python train.py --hidden_act="swiglu" --router_z_loss=0.001 --init_std_router=0.0107 --num_attention_heads=5 --head_dim=64 --norm="rmsnorm" --tie_word_embeddings=false --init_std_down=0.00542 --beta1=0.95
Below are experts of layer 15 (counted from 0) of a mixture-of-experts language model. Rows are named router (the router's row for the expert), gate (a neuron's input weights, with its number), up (a neuron's input weights, with its number), down (a neuron's output weights, with its number) and show model dimensions 0-111. Each number is 128 + 32 x the weight over its row's rms, rounded and kept within 0 to 255. Numbers have three digits each.
Before each expert's rows: "raises" lists some tokens whose logits its average output raises strongly, later layers aside; "mostly gets" lists some tokens that are sent to it at least half of the time. This comes from a sample of Wikipedia text that the model never trained on.

# expert 63
raises: "el", "on", "o"
mostly gets: " rec", " inv", " mod", " ad", " acc", "cc"
router:148120147168107102123130055050114116152161112130105115106099108158093148103110119111110134152126132054148126134149135103092135097141137098039122122192163072112175082120180144174153109064138118171095137142075158139121106128126126117119054121135146128139131136101061132082110115093150141173112133144128163110140136107094102052130091190115
gate0:139131107097129113108155120171109152148165077074094085134081184117145207166149125171136097137117112132167123107189153106182132118082181118120110112140141115140169074118133137075167172103135115093105151159143139153129106156127145120140097126137086111143153176052150111066161115122165121163139153139114145114122192151145169131125077157134
up0:132211083120170109123095115185158134167142077182135121143122164103145140121116114080151158132151147155145132125140150141116179103135131150143084149145143103148148082212113142128147179064155139151178119047118117125165127066085136075201176117093130114133157102073155154148135157154089110199121196129139164148129072168127095134125126117095
down0:164132142139157191165079092129080112112152113155095160101103116146119110176127157155180115142139135128157151112108135118143129169042107250116161096146106138139067092123106126126122085111158182118175134108150128090104084137141165090117136123146114122091177093138154049175097170153163101175124167135173126076118115196113155132126098084112
gate1:153095133102196094152107093087097138059141155088138079163063145104145102143106155093146107090163191109152044145096131095148111141146173152087166215089115035118139110116144123125111109132127129116063100113123068115072125121071110137135123130112110168171123155105146095114159118130121076169122115173116101136197146131217128102088168153114
up1:119074135113169183106066149095123097135121096086125117162128138162137118070174149113112053138104168124133065109169144106116137133155167174124123172133103084138136000187113176167092128109128095133057142116119114148096121089148129116165134133149111121203100175075139154122168161180143107161134120108105094086160221196145132077137149118118
down1:125108092129105123188166116149129137123114087143124127143182109146195155106066082108166110173126092092123189127156129113205148110134103166170084085131152057164118100172103135148130121198098105177132099137105084118113103098132091107111138130059107064079159118112137109116187102180120112135138115110100087095137083135091105159178150107145
gate2:099149143132043129091094069084140133156160124133109148192135110166112186113188145097145105126145150076137131116127099131106118070118164110139137099186126124102144184162159096131133090142163052130128185150169139130134200177167115169091100135156090167132119142119121140098163136102147106116177150145110091128089090146093160117110064111108
up2:165143146166089141106072053102155096135155100078110154185116092099174167073127121090123130099127115109111127148169109129118115102141155107139140087160157133083139116148163123129119060161168102152144144159132146122109151147062078158081107109131074115098057127119097131108211094089136118105156152132167082115142161143118178108063073137116
down2:126112090166088157078144099064129150115123145140175124103064129115156109140051095141132123155136104144124109134124087111102146125101186087156177098118114128098140128110137149173168145091119115160135160194158083148131138120098111117168167111158135160118111114141133139064228161127097146140136119104172130162082116190126089152149052091150
gate3:134169120095111130108143077129085151132094107097089155145092126100101187107121152117103107135120121085054121107136120128072128111133157105119161114107144072121181148139127152101121129135132102100165152136093152150109138117158130213107151153148177176143088151099056086108111164141119164171139177082104172121117150135088089108140047113122
up3:139062134105121175094158155139131091156105158093205092119118118147116104145150100081146154165132116154080159128133138176081133178121162210133128128147123174115082131094110138114151071094153143116098144090158117156122112178141155146126154107084055150139118092104150107189128114098115148090084116099113122115129119122157148207119122125104
down3:114127226097143151130158153088178114102100155097120088154134086130125137086148131128091108170148101111113132075072116108140115132149103189140136138098133142145126208145192085128169109050110114125151125106125094101108138185067126128140048114079087110137152086213121178130179131131137157142143113157113115151080123130180123147150183105210

# expert 53
raises: "1", "2", "er", "ens", "i", "3"
mostly gets: " t", " T", " ", " Ab", " ab", " Z"
router:179095147145147105078158113121119125156119086153126127084122159197100120098082168107088146147104174093197076159139144075111116123171115119104112101161143107087132101112183089169178106048157125115103176220111125167119075147088132082165075156133172181160096081135094128080114113110116131128115129190174161114185091093057104103106096183107
gate0:098105077079113098164166135142115143123182115146208156118121123185077135138094139087160150106137113148128046152148099103192124153136103149160154136153167155121186118066122127141155154134178158131065108126128123098218182136087090111128161090137148166144139163120163096129115131151159126098116160109097148104127085115101158087166097143103
up0:113141075125095075135149142146108128123181134109226187117117126163106140137076112076129161153118122177155090136130119132145124119115094113179154167136142177092156150083129098132171135137178152056081069131141143110169129135092143111155148126147156136164175167109167161125101148149095144127151147096109141143151133076094141133153111169125
down0:181176082144112113167119102119090147049148170131099132118138153172109113160098178153090113184156099128118127136138159135101134134170145077164153156153175081135128149155211104137102109168085117108123140146124132047120137136114134145111113139126128122117137163104147150156155189059142152100098168137146118188130087104156132080183162074107
gate1:122134089161091107150062126084172115192163118119146063165102143077075089104106153161097054144148128156110157156151191183113074097119160102094127154127107170149101112138138160089071098088115120121115194185088098118114122132135145172095125101138189122159078109062095117180142064145132151113107106116127088115142107112118132161059200086130
up1:110129132118099147151097115132151124183095076118095065146091125098054104139123115196099118130131199139121092110143139110084085117103134141078128107155056140135163088102155163152119109116158124104084122158088092090142111113128103184167108146102199088177055142071114086132148116193111139115107130133077139159133104105115117163078159085151
down1:155104149138087112108187091172185176098149118192162129127085176120180108117188081161111168111142141142103114157154095126149114135186134164111159095083118040115101116141181088126159094143171090181149147176174078086164102135154144142125146175118114106082143114075144091109133117152136124136211104099162112125093143089084103146131107051127
gate2:161136143111139182114127139148177163117077166119152155116122110156129101052133112168128090101210174090184075137162162139145183134115139128070161124202096143102139135093159108138095115131179140139027149168151104150126086152135107130138122071115164183174146147162074108045083052107116121161154066152093088119069097132080109096091106149163
up2:095127120173107129155100101124080108139148127134122123127116179054139145199173114129120170134091135158066126141117076140121060143151129066153124101064115150163153117130165186080123110114071069102168102078127141132141180119087131188067170147168097095075073152091134131131169161132109164125123178093146177110127134160147136122196149106144
down2:091099142140083160151155123141164127191116149073142174147067156122097113120193158097118154146051171197150130124065114146098140134091103014163159103152196128103171135115072131131143160117091134152134109158150187150087099105163152124149107125169146132151103121170146132100151171102146135131138153133123123092144121013109126088116094096119
gate3:134158117126178096153129070154119074089105150098133145154220077151167169139098174108101152174130116091142176083095167129182162181150089108079115153091131055137143173097139125135099127136079087155128144118060166066189114131134108103183088132136169108153089103156136093114105182133102110099164154138161111133175163112150126098133091140121
up3:087130120101120131108070146069105136101111127146128159121100152103129153146182126137133146142138117106102076181137149060088119100102110126116147157138147190089148155172133117134150060163147129135087116100160142188128083117133117107122139183135081209102148079148181178120119156129137108107089145130107126088130143159114068137150145134140
down3:174059100147123090091111108131172134119135143137088165127110110138065117146169114157167154163060050119139120128132146109149144135062140138068189106169102122118161117107111105128182135109106136097159097152187130090143091088119190110094165138139126118119143108051138129140081103170132061078102123138081093165112163144080098144156139111147

# expert 42
raises: "e", "es", "um", "er"
mostly gets: "ul", "stit", " A", " vers", " Gen", " Sil"
router:155083163152158101093166098088114099142176064127138131118139156193126146119122151055120140084105168103160137124172186116113125143119129064117117063155163112087145120101180166103119161125151164147107189126106127144101091121127153121107051171147169082122107044107030153074152106163155102132119130181118138126118101105120056063104123174104
gate0:142113145140125106121089140124194110122153197132106093155138164147087116119094089110135142091175112122097114147146113089158122117101159053114179133134156125138128113058131171102105139107191189157097148170143100100185126136077119077095083090136117203105072131137098156132136100146126046099165148091136166126082064172077137110171129206095
up0:128165107129150116129138081174071129141098083133117167123137056094127157133121109194150116164112140118190124129152185159113112205109123164094127084169161170130155129109137114162116096114137129077140104099121158097118121139124071113173153206091113057073115133090147141166122154134143116093059148157128117137125168127201148130124089094105
down0:132149132088200135126174093112174061166170115090053120142056124114178133144126144104142075071148086145149182117146122055127120144157115136164117129102082115114116097149125120135114134141114117130163109183118103083154099148196182093100111122128146107181143180131081148147145121161206168120097084089166165115161145134096131136111131151102
gate1:183147136196145063161151103117100159122137159131135169139127120140132124178137140135092129129091131153173123087119122124135188126162097095141133138074131085095137089213082137125156119157127123066078171139180094041110161103134146129183082128134137110162142144133088067066092118133170121172121118133154137156116152202097096102131151174102
up1:078118115116095178105169145163160160121157143184151048136167123084140166100112054145132135144105108149151126188170102096181194131136144136139064135183163154099167231179177150161065123083175115138131158100149105156117156142160148133104186155119109116152095124135137135110086145083106134087169080147154197082117099112144086139205139136117
down1:126109150065112134086199147154081156120141149130142148078144090086146144094152146123145155111097145098134135118136157193128091084160156169105102121156135152035141104149117086153149116144041120110121109173077163111105152124143158123121075117183135068131074160137113176236105213158114165159131080155112171132106129097124125084129174179135
gate2:113174141187145137177145124141114121131125176129129111130131112107147117072117121141123131150156118102122206130124104102111057147139128099157217097140149124128098102081078135084124115142160181094138187055071115149106150145135147143048152098183173123102113141183147108144107108078177139138103124195107163125161143064095111156175105181129
up2:117103114154145123091092115126146126139096080111140053202115159138082171136149166116114109098151157135192179138129072148114118099090135161158116164190077121132140088107136103096157098165152156114100081044085115166108152152176134093077135185116063125134123132168121112130105089131178132097161189099143135107124078114130162167106099175119
down2:159119180139100115131165083141160121210137165093175166166194125168168140132141125114164131109166158096096160124054168159164147133127093089120143118125115118091106130068108109140107111157116074180107048154144125167116180122175118150112134148112155122162096166109109171105119163146102129137089148097102202147148200109091144129132107132060
gate3:159087203142129120105102145183112173134083129065105149160095102119133171121128063106157213102145072085114092138094142149103185115107141127165136163154166121123169122075192089105090048167114111100108167130104144135101098156166108134140141145147126137121141148119122144093143098142139138139120108074111136097099161067121117190193078128095
up3:098173091127181136174154108020095116137137177138128114124105178132107111108138137136131036154114158128160148144168073201155094161110118164087113109087131117134116149118071132171200190099094096156134084152142076114119129106153129146130102084104083137098117088121124098208090175087110179124099092183173171197104129173135108148154145107154
down3:190164086168120126143092111152096155194167130146135136135123137088129126107155068184126096191154165081122128108106087115139157148083110130080118134126115178132122138188136164075127102087150082123159128142221086105117129111155204079131125127084131144132176111164167163128185168124173081130111182128128134107109111123089171137108135116179

# expert 11
raises: "1", "2", "c"
mostly gets: "_{", "See", " World", "_", " JP", "\\"
router:124066163135186088091203119094089103153127104213155131104141158167093090142098143058105117124068155044158123188141128097098145119152105077094068102128202116105139094102142092166136133110118098139120109163066125151109144139092118086136119139146116154154129099082009112142129119134119137150110158179134130132168126101100086086116137137131
gate0:135147169088145114136166130133092162189135127118101133131113150152113062130099113127087103077124140120114140162104094126104190150103168129078135148136180179139130092132141057141091121100139120162145125203191074130182132153107101069126114129089105143137140132127099195163161084159084064094104174104123162138130179106129122136077143169119
up0:079104192112160117146149122097110132164186107133139137118097136130061104144149119137084121109144110135121176174101146113076129141144148105088096120091103076029183080153147052083131066099160115152141135112119020097135152122097157165138053123106140105117134055175053156109069071168115179072105156157134118101183147113220091117080197147116
down0:136187102165026114142105176105155151164086122117092121139109201193162148119208114148142161088111162131128084164103099184162149156145126133116109081153110067167111148103071153080131090092170064123119135152126131133135122153110156177103157107109112126154062127112155126080115098140088128115127103094164155121095104132135212196147121111115
gate1:173143119141130139150122131048107163085142134217150108098117133124143099154048135139078099088122167086125090149083152128150133132103162130139084123094087100123216159140144107111145134114080086127090080202109130130129127120053075165092116110149163112149150135127078127161110124078147093179098144161139112083077126117174116162175139123110
up1:196159113065092112095138127142129129064205169131129151059156132101100111126096171167145129110102150134153130125154181162192141119116116120151144112105161146110176085133088228104102146107134073080148176147076176097087129153112136143099108106130175097084118127108138144177131138091166093145146138125033124129132154140140085153140124120082
down1:163170134076073094097121061109140185095126114161123095087201142136128088194041128153117111126140145073123101191148134139152070169108108156130135104151168134147114144208123131147107148134088147112158129115125104112139114141165162145099113086078078104153118139137088141103158146119075116160154119176132162131102163127133159094186146123125
gate2:099117092115144148117073136154037071148127151117150099113150082108110089185074109104134106158124150097126102197135099140115148121172122111094111110113105065126128066102130124146143086089097051139116102154208090135164148141146165114138100117149113197154104183165041157148119092163101147174174164161112105125188178151103121104109141150141
up2:098099102109157025105039197145155147193175139170105124130139128149101129164157106087133105120138124093108135162150130174141184077157085117169139084141165161103116103122113074111128126169155101108157106155122119127141151127102170062130126122163096146105136199143118171123126111152132114140148061141194137128128122098152125113096149135115
down2:107165104168080079192126108114116191147126145136102134212076123105172089141122124163150109131164133112076098099135111156141177140161149079085168134118131145132181134076129162071117100138117200133124165126192160151134115157093185104144118094125127145109067157112082161135096101139168144126124168112111154174124193098055166109101124083168
gate3:096122172130133128142134124128147121115188112139126161107107177144122151102108156214103184155128169103184162133133091159086123165162073187143135097131184177162118110107112214141187176156138085123100120117075123179131151102116092087100168135119168113102056140078139120110116090146151156161128074086132175102129133130111144099174168127104
up3:174106084139085109083122099128120161129096128097130056162128131108114088128149110076180131111143153137156092132136175111177126108079173108117134174088055093106155117140136098125088083073123188146147159177192113128138062180136131114173083126149060159165160096121173109164149173150109128085124174152102119126096116133133132153104104124167
down3:172111111067103123117140140129181134085072144124130111135112151218135113113160142139085116169148118159154096210049113122155106079154113067173124156154139132186144107070113174138127096132186132135157150113152078116161091131120154111123191164136147133177091148126122126183089139110106123155136123095136099133132086040161131125139144125075

# expert 55
raises: "ed", "ink", "al"
mostly gets: " Fran", " Fl", " Mal", " Col", " Lou", " sl"
router:168095126186158125123103090069107149154109094136140073090102143131130143120088150122077173139114127097154087164159145103094116101183101103078112101176123125124151116112177132146157160106152114146101199156143168148067081138117176115156096176149140170115147105136077151098082146120121101152100182170131145110120103114114083116097113187117
gate0:113098157132142141119040149119116143124083122137158113106143047151118133150108134137143140137129109121095104124148118154138115109155100088018166140125180166082127113121158141113118194132127148102110182146130116171100060105095192160135128130088095159072140098132147103137126116145114139157168195134150129106144172083136133137080062088132
up0:157152103152202127078101108130107131139127163100089117128155134131093092118114111161068204119115129114137106142100145108221106096074178091222102161072120132133141156084121150135129131096112123150123093104142140098180087116081110087135142119158120103104116122110104185079104113165085108085158088114101128085138100132148103206105114083098
down0:141079086118121130103183076155146143146126070093186128082136118117156118172189147129159144087088140126161085113113129098146112095147134131092117125155152132068225182132184138063125106114085154185165083120161091164151135083096169126106120150151084136103084084164078059124128164142080097161140171192237107158120095132142101078101109140105
gate1:159113098163175139132082123068175107133156018079119118170083136144150119175126171177133112123145145120145121082132085098101195150145116132117140160123098146060120072064165097103089134110129165091107171105155155149142105096131129132134047104173191169125169100121119145129104149119099091111090165160081075137149114099114133136116121186114
up1:132159101100065138153207161130118132132081181125095129094131137172143129070225095063126128112122123130044088170108141141087109145149140147100195164067152132137099164180135150130165093150129150162127089146081094143141123207195185144131197160119087162082127131131118115158136120150136128148115112063157156109093174176100125080123102071128
down1:145152147139133167115052114108174133067107125166147113127158089076151145168144125089123153127117124080126135170128171097128055126167126183101140178123133115109032130081160164102123150053078093083089120122139085132156102127105102150092072111121140153106129131129173111115149092090085140088132197114122155099129152107187115041059094161058
gate2:136093125129136098165173087090061109153138149080143149116076123129053162085104151178107045103118087153171204147152120160111179171151182131142137063156079144103094121099102155197156155053128129131150175085134113117116153102118115090151075122105107149114144143126091085103124080117170089107136145147177114141133112080182102161135103122185
up2:158214131120137105121091133169166137111168113138102089127171133152130154141127108087150209199128150105104138114126099126094123084129090181122120150133182173144166109139158126091115127181118106112125040116098127129131103106110160151126182173157141114176113144095191168158147143129114132119051143120088124101116130136067139054185163129062
down2:169186115071159139168160151193161113146138145069169056133140157160187084104181072047128120128099147086069112171090071124163140124152132066136137111143104119135159090118145074105127105149156100087112111139180148132175063096132099117141149142144135197139146143142126153081108118143135120132114118129195110122110104135095140089132105121048
gate3:112112154164144169172079079091101146148072141121132088100142091096117133155164225170101148177146117095177141141122139139147159125098110068103061113059084175142114157103193132070111171107127143111135112122103129109147067197115126116159177141126148176133210110150114151180128144170078104100135143135127128156154152140122079143068112145131
up3:101140132163110162127146087065195116132081106098111126119118080140164145056064154190092140108135122090160125100154114184131130115130107108174113106144102088149128100169136157131144136107140087095160117176170117116101120104039142128120129092138119121112157154121111159178106089148121100116118080107177125184154119161117002121119080147116
down3:116137104144147124145140086159148141091149109100119184091178103146136158117145148157146116121122160145088116110151122091145125166198070117123138126114116146144091166168089137170078107144135095147126113218108048095189102124140073160169140097086126125106167133115142109208105101179083106162137124136120146133151208159127111117139151081125

# expert 21
raises: "ond", "able", "ong"
mostly gets: "hel", " Gl", "iol", "van", "ç", "aj"
router:170104134136160118112137093082106094147099076144169125125105166153079090081100140115114161141134156121161090178132142113064157120150125070087126098167145157120131072072159134132174148122194128149081162158139175155101118134092120152187090125193178102162141091104059118121086131140128154131089128150110130115160118127110061086123115151129
gate0:072077101124144169078089077138161080110154118087117169119115115094162106098095123120092132095159159145164142055173116165164187149130106078151114044077149140139160127129122141094158134137107185115105157126135114132173076074132141194147144129190128076181097130115064104098093141073157178076105074093180127102147130107174148133110075169164
up0:092073131095143135082127135099098064127144063066144169160136143084177109137124105130100107075121145131167114120110109127164142093125094095185143112127134180152181056108169111092183173187150164126170158157133143116111135157194137163123094097157141098176145152146082082112075193123136193152104109103165109118135121156101158141074073142186
down0:121193082118116173085126146143114174128214112127129127141119116160163175107128096146160116149063194159107116122113149203116119099118143127122170143140074039147138080132154101121163137121181113094180141164113118142177112079093179131113154170143180134130114098118094094135109085132115157133131071083168146096107080087148136152184148144150
gate1:115143101096156156152113132082097146143152103086119124062123155178138124154190136166175208168179121140152152175139145113113170112167133093056137112116119110150125190195141137065127136126119156089111138099125137155103155115138167168188136072128135113136129130072135158137164129158176145167185106131133118089082126098162080129129084178100
up1:113086159147111138119151150125110119108133177150102102167204109141145171151087133110101073088091122146112112120166136109164137144157172138137097128094103155127084119071137191173120132127048147127097099134151129152145051132147120057125162167116121162092137141148154091131157097088138078101080138167115102155187165135159149153159184157139
down1:084159143105190129152117114136079119115117126149151108147129123156143122108068120144101189172109105154203137125092100082106153123142055142119130136146133142123122137129165137133148080075155172138134131115118163093148105099160099154117212167124154061153147162109124135166109161172124108140175087113153138136172090131159064154140149129142
gate2:138167111162099125131090159122130093110137079143091106076202170154131201124119117113155184154163106116172104124171090158099114155136155140075200097110125178142132065146157128082099181087168129094159143122147089135148163132122150081126172119130145096109125151088095089196079166116116124094053141101094125089213183096108140087158121171138
up2:166089151147086119137160138149121187081185161131166177189146094073136159046123135102094122133116050151134131137149129166072167100087136111095091091154098151104104156178092109099134085146186093093126113113102110151069160162115165169187172120119119155155085162105138156143168122173115079130089088094145152119110095171137119089154158111094
down2:176168127107096119142198097078126124124166164084154209143139187159106084040157123124127149109199137151126139195159130109101124097121120132105139075133112159122100125089128087122140126120084153133170181157123150156109060063112090070072091132186062167186102136119111151100048161128139154134155108170126158091063102154169140087168117128137
gate3:174164173114182143092135090111099064092120182089151090118083088068117062134121156056084190132130141143095141163113144101123134120125178111132149149095063126143082113143125172166072138132143135121106108097188187125113135127139086076120132114116097125148108092076129152127176161107103131135072156166068128147130166109169116135087100081052
up3:145152145110129123196132129118094126116112147153086120118077137115029058130093064078108195127124140106131111156058147114192160100136133111158123158180108162158101128155162169137093129129146081104130122147116117138119097133135117141115058113069184129095119136125108108085181096137127117143078047154139132116081160123171123068079112108093
down3:101130058109108168102128174128091156099091135087146104140130094089061161128100143137130155140075167118043124103109141150101111120093120219145204182127075159132114145123143136113112024153129157147132119148099132165199137079139132140126114134130139189072170151146095143121163131108126117122124085141179137154167145098135146122052156107114

# expert 15
raises: "at", "ically", "ic"
mostly gets: " German", " Ass", " Que", " French", " Comm", " British"
router:156099176163142114111141100120082111168146085161136118131079099156078101104093161092093154156085158103156113182133154126081144075185113107111118116180165133092150098086190119147149130075170099146083128137080142158128117160103113125154101177162182182123106080102083136106109104108111170133104144182151138135163100100098129123142105156148
gate0:180176127124088128122110123103097133123113072229097119132175081121090130108102130105164099140112151068181150156161144091121152098098162158136148095079089112088113191116132121116124147114135113142132094106094098223068115164102122063102143165110198144116137125111134184152129108141128128178110099096100139098154095085124195120123162108130
up0:111155125068143081149139102145070125178113093210107115135151088125095149088096099129109090152099134089182138120109158072142125090141141148138196110079075103052097150144155104182138137120101108085171097127087121217153181158095087073089131154131213164115153130137125166165130115131094085130113112165163120130176130075148187135113161110146
down0:148102122186111129109125158090099107146156127126118133190129184110171078114144161164166129073144106079093132174134143106171111110129070175131144106117096143141117161111090074145111113158097107117069172108117089118152161128123098126071108040103223151103193131090130188199140136119161129114117123120104157093118172100086120137159151111078
gate1:088095171128155162107122128081142154111113119129166125111067129130065104148091126084192137097111141079084102168124140124123180136148155101071142165147158220083151079153159177109120125157143138145071153114057119146146140120126140148161099113123109115062125141107127089151099157131150176123080124172153103082187073103168183096120112126133
up1:163185048132099092130141213138119074142150168119110131155204133166183118106152129153108125093141131146129168111114141149142084116126115139182130079103092051136119184129095102136084127137096120136177088170175160123117109132103124089141140125116105141171146123132152163113141140148126089184157139099113120115077229172102081144137097156135
down1:152161141126121119109137107114113149181121166158148105084104131142074144155133136174138055106192173155178089108136164143079075161159107071137136153167141120122099110068196109082173179141157127113149120156139144164133136140125135119083115146151167107118140145147039171107108102165183199104101120133123137128166157135202146094051062142162
gate2:130098168142104157127149146139175173093175114126174157143093074096134139113114129126125177195073145113113084185088130169128078116204122089127141138162115118053096143089141124148170148141124106117159129124069137140126138158118116131102094155119128152109146104072139154139058089055094110157136085102131126108159110137082130239135131179071
up2:113133144166139140126112048079120084127101149119144071114129160109156132142133165063179072105158120108120157122105152070089170096129146139157120165134156155107141149206137125088090090182184170142083150126171113116107153149121108094081115153134099099146154093136061077141087245135064195173169178132174166172148100155137139104151097125143
down2:106133056089144167150135131092088122111101128107094117133154118037161104130205118114183129063071144099105094129169136053067155153157115134089062135111134163133137077128106088144100114094117102121151138108160122144160101131097126079117158169115135053112096140137056135146140175163052064134173180139149130125146126199123102111144119180132
gate3:161083136141124106111109077146127147153172155153136164122130113134142141147128139085146160163132083129119060112109140127112117134097117117081142215130145141124148108129182087116147106128156151124129100117107154219146170113099164147107071183158157135107096098122117109097047120118139075109116124169160174143053107097083179124097145166147
up3:134058160115105152123122074095119179142147138157140174096126113144130139120096102099175127133154100142110084128092123109131135118126127130124158242134142123149181110144175105104105110145174172107132083127126146198120175150088127156058060133186145116116087112136094109113051126115091118113129100177164164161069065120100178144126157156128
down3:131138168120101132107123114053157103101169143110103136119167093155128135157139137201169078104140149132064161141149146148084129085139091105118168112147111153144169158142132022072090109126124098116098185143112179097139096132167152136165143179150124084083120095097139140114133092155163116116127158134104097170164122135158126153117168135154

# expert 27
raises: "ed", "s", "ing", "er"
mostly gets: " work", " act", " film", " direct", " offic", " open"
router:165134147174174110089194109105103067142129089121147102108129147181096121097096130100136148147095134097160064145133196134086150108142108078091117107209157077135188117099157110160175125087146084152111165136074164128071142141130190083170121134127110136140156116081119129122143056089137151182078130163142149134166109119069112119111128150122
gate0:136096105135136136091081154054097130103127163143138170108192104125119173109074094097113120079127112092133094119124138107106169098099113150119105181180159124097165115112059153124137118159129070130101147166124106128092113105106171115165057111150091166088158124139153124156143114072147098112146145103069172113116096090135107147129102102150
up0:159165144095143130161157115183127140151156110137123114118077117128161122124153103146115158155166154140159098116109094130146112113144066079177167105086075132118154121175168088169107103093153159128133119105144116201186123100158100122147147115095131087163121162132102163081127125120078150124100156143191077109175158139104120126103151133142
down0:166151149155149094177160118106132179136176096151099075201087119181169083126137185088115140172140175173117105152173090154177095144108080125130102165159095106165161112080087158163113179130122139132136174146131120096145130145189085162093129120107093103164106155178158175136089104185135118085114083097146130137112150104099145120088096096129
gate1:160094084163126140077129179133167102153108181214072127136155133122115046089101148175109124172096116097142112117151145153148203134148103080121124162088181146071149154132080098156119152085153146123148112155137163176166125128153119105039159137122122136115120121113133113081131118182101155125131130160160179143163077144095148148117124123108
up1:106095135166118198043104144133211093129126195170114122144146111137117098111082111170102118119113113100122080177161169117116187181122155091123126175072171130113117151118096119160107169117155147111163116148129147183151106127143093127080111148138122145138152140126165104121086090118073170150114127121137175155143077160101220197167134138109
down1:182099108169146112119118141130133153122095058108100136184110112108136121110160106121137136170113146091181147066132088102127140089153182172138061129181126122120095162112110098147183126199135119122158110129146135106097130131142138150086107130139143184107163199149112098093094117118153147126115074202119060190090052142194169123102105119143
gate2:138095110142108100114131107084123135154124123101149050192171162143109091128106032115075109145096157105155166081091092149082108078092129108129164154218087098109100135119072089104165152151073078159106135088092157107108119114122169107136096069144077153118117122139140159172083072104159115064142141070119103168154056098141093107128113116152
up2:091116119135148093156178144136152164098096105116076091112087148093086131087088169155137118101137119186123034157187144119189192137142076112158083132109176146220173182093176117149123143104140130106157134122161082097124102175151090129146107142145163115139108140156189136128209181153117133156098149134123136073135131128162163126109068083146
down2:138157200102101156141165161227163135104112120107119133203096112121148142077151128146140146137177093113100120139141159130128054085118107100104122151134155088150133127122130096150147146146092140105116074156122139117162091155145114124113081113074099133138092118094110145097057109123158233113125192172112133119159168123108118144147139167064
gate3:120073074090112117089170118080140139122150182150169179100126124096163127122089074075145118091105097156101124132138135092140137149120081089142197107146096060107112170134123183114174118158144096168134128161091103067081134100109188119174119092106098101140120129100135102079137102114071140112081088183171166084156137104142110162119120129115
up3:137165184145122149154090091083147091148112093141081132170180099148136168170103161098158145150142106081124151156147100147128120112141139158137056152147132198128112092142101126126086135128129151138117101111126131188211110197162080145113143157150166182128157115132095097144104131134162114141129155081098073182116106101087144129114147139157
down3:138111169169123116166101070124127145119155090138107064111115168113087129150167119104104136109102090110161182051147159123126083137129144131125057131122139129166188104137110091125028144093113105096051147142097116127105149111107100165092050125120193071108132171114123115160126117130133149145185121130094119159093090128100124118143161122147